{"n_layer": 8, "n_experts": 256, "d_expert": 64, "d_shared_expert": 64, "activation": "swiglu", "moe_layers": [1, 3, 5, 7], "router_noise": 0.05, "vocab_size": 32000, "norm_eps": 1e-05, "init": "uniform", "init_std_down": 0.00377, "lr_head": 0.00613, "seq_len": 512, "train_tokens": 931400000, "dataset": "wikipedia_en"}
Below are experts of layer 3 (counted from 0) of a mixture-of-experts language model. Rows are named router (the router's row for the expert) and show model dimensions 48-95. Each number is 500 + 40 x the weight over its row's rms, rounded and kept within 0 to 999. Numbers have three digits each.
After each expert's rows: "gets" lists some tokens that make up at least twice as much of what it gets as of all text; "comes after" lists some tokens at least twice as common just before its tokens as in all text. This comes from a sample of Wikipedia text that the model never trained on. Tokens count by the router's weight.

# expert 131
router:500502585454475478512545497457500499467511580468492545495452492424535541512494489513557529472559519449530447584530543529430521540473454484493532
gets: ".", " I", "I", "t", " \"", "'"
comes after: " \"", "'", " I", "I", ".", "t"

# expert 255
router:480517525500458467453455455425486467477532545538517534519498479418522535408467509469549523494521518456520452553480534520504598470437463429498521
gets: " season", " year", " years", " century", " March", " October"
comes after: " the", " in", " his", " In", "In", " her"

# expert 24
router:462508535470442478490492417465461505485483545533510527551510515445549500495504476527538545482484499488540470562484539471446520478440455453529512
gets: " Party", " party", "S", ".", ")", " team"
comes after: " the", "|", " ", "===", " The", " ("

# expert 12
router:441505473494460486455484497518452534463501545510501540507535497461585538438499493618525549496532435463558505578493522509394537541450477515522530
gets: " in", " at", " the", " on", " near", " New"
comes after: " at", " located", " in", " on", " At", " held"

# expert 108
router:467499498439458463475484471475487522458471523518519554534439535456566507476490518523556521482524516475552499555435563474442498490456420504507507
gets: "-", " 0", " 1", " ", " M", " —"
comes after: " |", "\n", " ", ",", ";", " ("

# expert 0
router:483553545459452429514466509488502555463513548525462494544434469486518542425528519517568505467483495513507462524538529470464540496459405460512479
gets: "o", "a", "to", "re", "u", "os"
comes after: "s", "re", "es", " Re", "e", "os"

# expert 79
router:448509538494443469466478482485450520477501523502554526531485514462581469471477576506522515468516500431507459553450532529412507457475437435492434
gets: " 0", ".", "|", " –", " \"", "-"
comes after: " |", " after", "|", " –", " After", " /"

# expert 200
router:450523524467445464470500470471459506484520542498490558544453526456559512478550518564534533455515512499540481550470568495450497507450440462465483
gets: "\n", ",", "born", " =", " 2", " –"
comes after: "s", ")", "t", "h", " (", " Species"

# expert 194
router:471519543476439467455501488487455509501466562503527528542494489449552518488521477536554509476505518485563472568476563519449529494437437457504502
gets: "-", " The", " –", " -", " 0", ","
comes after: "\n", ".", "|", " Mall", " •", " -"

# expert 230
router:475473530483495477508485479483461487495526490518495554541532474457574553451497499527552543498550512503575521563462526503474541465478460456464472
gets: " in", " In", "In", " on", " to", " After"
comes after: ".", ",", " and", "\n", " In", "In"

# expert 58
router:459495496462476513475500543465452537479487560473492540519491514474528489496551517556499491505526517472532505528510520505459462504469442489468495
gets: "ly", " not", " more", " as", " so", " a"
comes after: " was", " is", " be", " were", " not", " are"

# expert 162
router:513470512466465422444495489487462476476482526526530566531492502455524530478517485535569561443524529487527468567523522471475560480476461491483540
gets: "-", " (", " \"", " -", " '", "("
comes after: "\n", "\"", "    ", " non", " semi", " as"

# expert 174
router:454530565498482461450453526466469533487474516546477546542498497436554487484461508514525499458544475478551493539514522521411488490418425469462499
gets: " to", " had", " it", " this", " he", " would"
comes after: " that", " as", " when", " of", " to", " it"

# expert 93
router:491501520499468489477485487490497466483534549489524562487482522454543521477450460548490552499512474492531433521464519533516532538452431460507525
gets: " War", " January", " November", " July", " September", " August"
comes after: ",", " World", " United", " 1", " War", " September"

# expert 133
router:435489527474436488480513446455502508491446481508519565568484517438561512462553558510528549456499489515514482545455533514489459502433477471489480
gets: " |", "A", "_", " (", ";", " The"
comes after: "/", "-", ":", " (", "–", "_"

# expert 68
router:536522507483463445511486502459526503473566572520564490553544557470525494504473456537526552491513538498523502545513535448458529503434449510531505
gets: "\n", "In", " In", "On", "A", " On"
comes after: "==", "===", " ==", "\n", " ===", "."

# expert 242
router:490490544480425457451486455489451482476505549499528567537485491455557501496496523548542519470484477466533503566489569489444499513456439464506511
gets: "|", " two", " /", "N", " song", "B"
comes after: "\n", " during", "W", " a", "N", " /"

# expert 35
router:413538520509481430500508487488503516546527542538558560500499509400559527493536506493493565496507529498540493514556541491488554471484442492495492
gets: "==", "===", "ia", "====", "a", "ena"
comes after: "\n", " N", " D", "N", " De", " Be"

# expert 15
router:448475557454493495464498438498457514454498526502519564537457536417586488467458476539501518473549541483510478561530540486491513495471462469518466
gets: " for", " with", " to", " a", " his", " its"
comes after: " for", " and", " due", ",", " with", " to"

# expert 103
router:440516538480440442480467485503449510492497565522495548533471485452546504478479528517533515458519465482548487556462541488454506520465446472505504
gets: ")", " the", ".", " each", " R", " They"
comes after: " the", ",", " by", " in", " (", ":"

# expert 69
router:469483530450450454474497505471467489490491543512524545533464518433557535471512489529541508491483482484539473556470548490446480512449459469494521
gets: " the", " The", " as", "The", " |", "|"
comes after: ",", "\n", " ", ".", " such", " known"

# expert 220
router:458471571489439478483484466473464443463492498495525554525471540418559523519511481578511556493533536505540465540516563532449539499515425517488519
gets: " S", " A", " L", " B", " T", " C"
comes after: " (", " \"", " |", "-", " A", ":"

# expert 185
router:441539547455441461474508472478481506497471561513529558549464512437558518480519523534538513466520514465572477570499558514448533496450448463487510
gets: " the", "\n", " W", " ===", " 1", " September"
comes after: " |", " of", " from", " 0", " with", ";"

# expert 249
router:474523563427435434486517497493452503505539549551550551541513548435610503457491492519576511480531533493531496524489520490474569493493491420491519
gets: " –", " -", " version", " based", " study", ";"
comes after: " a", " an", " A", "A", " one", " An"

# expert 62
router:482468479437447429461512464500444481470495507494496502554509555422553496497463459556550522496529533446538468585516550482443527494474499466506523
gets: " up", " 4", " down", " off", " around", " along"
comes after: " |", "|", " grew", "ed", " moved", " shot"

# expert 30
router:464492531435464430475482497467459456470483544513491542522453515459539495445485500544538513513495507501530456547476566512452503503446437489510466
gets: " and", "_", " 5", " 16", " in", " but"
comes after: ".", "s", "ix", "_", " this", "|"

# expert 150
router:460506522473442456450507457474502515495524554529522556546475500458538513488517521526541512473501502486539493574468566480457504514452442469529511
gets: " the", ",", " She", " States", " single", " pro"
comes after: " and", " –", " to", " United", " in", " or"

# expert 139
router:447516561474447480493484511502524488450484512544500519538415546439589505459500496513535527496565489476530505549470561519461503484479456454483528
gets: " of", " a", " in", " with", " like", " con"
comes after: " the", " a", "ed", " with", " The", " his"

# expert 10
router:456499535480427473480450492496457523502511550515505552530517517444558476485478492499550549491479487468536470571521504535484556484488494486506513
gets: " |", ";", " 0;", " 2;", " 1;", ");"
comes after: " ", " 0", " 1", ")", " —", " 2"

# expert 151
router:489496557447442464454508466503480458483492501540504507532490512447565517489485471500559519483487499458531495518482542432495496462467437459495525
gets: "al", "s", "'", " Minister", " state", " National"
comes after: " the", " National", " The", "'", " American", " United"

# expert 74
router:458529531467441455471494456494477523482471539496480547538475500462556548469466511524537519481496484463550469561496560480435527480458447451493487
gets: " \"", " 7", " May", " August", " September", " January"
comes after: "|", ":", " |", "-", ";", " on"

# expert 113
router:439486520464442453471512475478476496518498555516494528545476513443542499496495507525541537470505501467541488557483550510446517495465434444514515
gets: " new", " of", " New", "The", " United", " former"
comes after: " a", " of", " by", " 0", " 3", " with"

# expert 231
router:479531529461455464488488499486473505514446554542502553524476505464547486486496436552519533446481488483529489563437559490457521495432434445482497
gets: " ", " de", " \"", " ex", " prevent", " Preced"
comes after: ",", " and", " he", ";", " she", " then"

# expert 37
router:448521542451438462452475471484462492490501540496518535525476484455563512464502501525530520479531472475540484563503552497459540483452449472467497
gets: " his", " their", " its", " her", "s", " a"
comes after: "'", " of", " in", " for", " with", " to"

# expert 254
router:446534512469441436460503462473456499493504556478495561534452510459546508477494495525539523457474483469562487566460553497459501510457457476523493
gets: " \"", ",", " U", " Republican", " such", " While"
comes after: ".", " |", " ", " 4", " 2", " 5"

# expert 126
router:478528542491452456472483504508466507459498549525523542534503525453538489459504522501533518484510473483537514545447594476446505511447431450514519
gets: " their", " The", " This", " its", " this", " his"
comes after: ".", "'", " of", ";", " that", " if"

# expert 49
router:475459545480500467500499484430445459408485528523491571513409553417565521470506431544552562500492527494533448569516547515460524534479441480457531
gets: "er", "i", "r", "ur", "ul", "t"
comes after: " ", " c", " S", " p", " f", " m"

# expert 104
router:460530539455451448472448455496449509475482555504526554524488512434558532485509514531537521451517491486521491554501571503458487505438437474517507
gets: " |", " T", ",", "The", " C", " he"
comes after: ",", ".", ":", " Authority", " medalist", " politician"

# expert 201
router:472499507417448497483438481527499475524445519476483549547461509446550487450458492563523554562528489467515485599516523543450484463526448477517487
gets: " a", " A", " R", " M", " S", " U"
comes after: ",", " |", "-", " as", ":", " \""

# expert 128
router:460525473453424448492525487508467479527490543514475571516526530458547512469523454548527507511501516487512519519526527504501487482497479466491533
gets: " a", " an", "ous", "tic", "ist", "al"
comes after: " is", " as", "ly", " was", " are", " be"

# expert 217
router:491483551501456495467451541503493556547500554486490547536478473455552504476538531520577529430490478531538499604507519546445504474439416477561565
gets: " be", " re", " have", " co", " Re", " worked"
comes after: " to", " can", " To", " would", " may", " not"

# expert 31
router:482537536472451458481473490492460530487492550497485531549467507446551508495528484525533517470490503485549467573491562472450547521450457450499494
gets: "-", " E", " He", " S", "a", " James"
comes after: "\n", "-", " (", ";", " \"", "="

# expert 33
router:448530531470433477488487468476488525493486529497504565561474504453556541478504494520540526468522501478535467551451549473438516517447417457498513
gets: " all", " received", "|", " with", " has", " "
comes after: " |", ";", ",", ":", " there", " There"

# expert 210
router:460485512479451469475511484482437455513481561501515561542527569442597518499486453501538507518563497499562487500515512540475536463491448470504517
gets: " |", " into", " per", " a", " part", " –"
comes after: " ", " a", " as", ")", " votes", " hold"

# expert 160
router:478531530433413447477473484470441515498509551476484556558453487445563516465467501543556525462483515480540475565500540487431530491464440464459470
gets: " |", "|", "---|---|---|---|", ".", " /", " After"
comes after: ".", ")", ").", " ", "---|---|---|---|", " a"

# expert 123
router:438483526512441454459480467446485488464485502545480533567460521468536512479443504496572509516509468505561501580519561464456534453439448468501522
gets: " other", " including", " the", " of", " many", " several"
comes after: " and", ",", " such", " of", " List", " with"

# expert 138
router:414528529467457455448422486450503460511541567539502572543497504481538504450495560511518539491520531476560467580507575495445549482478424464492510
gets: "a", " father", " mother", " family", " wife", " son"
comes after: " his", " her", "s", " His", " their", " Her"

# expert 148
router:476470607435434469467509465496480514478514534506511531496443492461568541472489490482497509461494514463537431551551529465463482538470459463479511
gets: " ", "-", " the", "e", " a", " —"
comes after: " |", " a", " won", " ", " an", " Ho"

# expert 168
router:437510525463438477463426514437489481465492580484475548497503519483548510498532520536526539437500519467559461524557520507447514480495439488474547
gets: "-", ":", " |", "|", "=", ";"
comes after: "\n", " Born", " Party", " by", " Location", " Year"

# expert 191
router:453492541451447442472493482514461505502470570494484550553479535442553488456474504542531523461489493496552486555488542499455524507453428457543474
gets: "s", "==", "'", "\n", " United", " =="
comes after: " |", "'", "s", " also", " such", " Women"

# expert 170
router:460518538454429432459517451497471492498478567497515556528469502442556539515487499513544542466496490470558463543484580526453550488457446456518497
gets: " the", " 2", "-", " University", " 3", " 5"
comes after: " |", ",", "|", ")", " that", ";"

# expert 8
router:478528514449487468451470468486455523508506537517521548551498537449570560474444510557523481481512492468503559563467526536427634464479428436454483
gets: " the", "on", " 1", " on", " 3", "bi"
comes after: " on", "On", " On", " along", " off", "See"

# expert 115
router:476473498476470505496515511514494525499461561514552529555497553449527507495531483525546483472508509467521477554495545470481524500419434495524510
gets: "==", ".", "===", " \"", ":", "-"
comes after: "\n", " 1", " 2", "Note", " 4", " 0"

# expert 155
router:452506524452433447473479472493456490486502562521495562544487480456571522477474516531540508475498505490563475546486553518471541482452442465487508
gets: " 3", " 4", " 1", "\"", ".", " 26"
comes after: "|", " |", ")", ";", " high", " low"

# expert 252
router:427488539484459531502520482495450500453522568478480534538500536479547523544452494541553521428542530503538443529538500501454557532501477481500497
gets: " |", "|", " /", " held", "ing", "ed"
comes after: "\n", ")", " MF", " L", " R", " kg"

# expert 192
router:463526526483444455471492503504505459485511544490481529527489530465552490475465514558533512471531493469535455554480549494444545489447458453502504
gets: " A", " ", " 2", " C", " 17", " a"
comes after: " |", ",", ";", "|", " –", " c"

# expert 236
router:436519488482460457489495476473456486421504526531557607578504557408551484462504484541492568505465469467526428557459532495457506509425451407519526
gets: " |", "|", " States", " US", "S", " ("
comes after: " the", "|", " ", " |", " United", " ("

# expert 227
router:471536549430492475493475547443469522498516528552540546572462467492544506450482476541505557509503563433524469499509526555467477418481495464461460
gets: " 0", "t", " ", "4", " 0;", "3"
comes after: ",", " |", " Or", " Ar", "y", " Har"

# expert 109
router:480512557444430484420446465498456476466491589524499502559497515399513483468493500537513537406501474474525517519517511488460486512464452442501483
gets: "|", " |", "-", "===", " place", ";"
comes after: "\n", " at", "\"", " place", " Awards", ")"

# expert 3
router:471558487506436440436512443481454509502503542499502577505519466429521534510472488573515533481510516498525500562509568494490504514423443482538529
gets: " a", " an", "\n", " A", "th", " his"
comes after: " =", " is", " as", " at", " of", " was"

# expert 198
router:454558527513430490432452530484488506443520591521488561515506504426530485491469530544529466494458556441512475559479558507461530509438452487519497
gets: "W", "N", "E", " life", " Coordinates", " "
comes after: "-", "Personal", "==", "′", " sq", " Preced"

# expert 159
router:459487486450443496454464467467479513509503569520505563563517517453561507473484477562508534438502494469541468537474499518456514549467476494482540
gets: " was", " is", " |", " were", " been", " are"
comes after: " was", " It", " it", " he", " He", " has"

# expert 152
router:457483555467478467464431489473497501506496542517525558492451540471549519505483515548546520487500474452565452566514512535484554513459457430460495
gets: " made", ",", " –", "a", " including", " making"
comes after: ",", " there", " St", " There", " Mr", " Children"

# expert 223
router:439475523481412466484432459487476489479485584545512566524470474481524493446490526489543573482520511428544455526536517516446507528465495452453512
gets: "|", "=", "-", " Army", " Force", " Navy"
comes after: "\n", " Air", "|", " Released", " States", " Synonyms"

# expert 96
router:486511504467437429481500499485477546488504547481495548533466507453545541478497494552547525467485489476564482552478531501469515489453439434519489
gets: " 0", " 8", " the", " South", " 6", " a"
comes after: " |", ",", ".", " over", " under", " re"

# expert 81
router:476548541497426465473470504482498489493526543488471581509485537444548526476518505546534566461445522513509490524495571523463498511446495474515501
gets: "S", "C", "N", "A", "B", "D"
comes after: " (", "-", ".", " \"", "&", " †"

# expert 75
router:449502533479438461485514465499476509487501543518479559541431500437571504493506492534537509455505499479534474555497540522448502509469449451481497
gets: ",", " the", " part", " \"", " (", " =="
comes after: " 1", " 2", " 3", " 4", " 0", " 5"

# expert 149
router:467544547457442464478492464500469508484505544482490564568529522458547526452525484540532510482505541486556487558456560489457526517452456458506526
gets: " (", " ", ",", ".", "born", "^{"
comes after: " |", " (", ".", ";", ")", " re"

# expert 77
router:400533539457416456469489466507432461487471532517551500507463507464526484499496472512541508483532499431525425501517545499476520511458456479518507
gets: " of", "a", "|", "al", "ea", "den"
comes after: " A", "a", "A", " a", " La", "'"

# expert 178
router:509528501489432474483502441476418455488466586497450554531562550460577548465499482493545500498490516447594478534519496493475532536452473439520469
gets: "\n", " out", "g", " It", "com", " He"
comes after: ".", ").", ".\"", "\".", " 3.", " It"

# expert 106
router:489545556479491430527485506485475499469555588577517523471537471459520535458477443487526505468469489428547527557472513503499576475430446422491535
gets: " in", " to", " signed", " that", " on", " a"
comes after: " in", " made", " In", " signed", "In", " announced"

# expert 172
router:487522495429478459489444503469472493495474551544473575521499498489529534521497519590549537444507529462592487544529574491441580418492436460489512
gets: "-", "th", " ", "p", " Year", "g"
comes after: " an", "\n", " An", " a", " As", "|"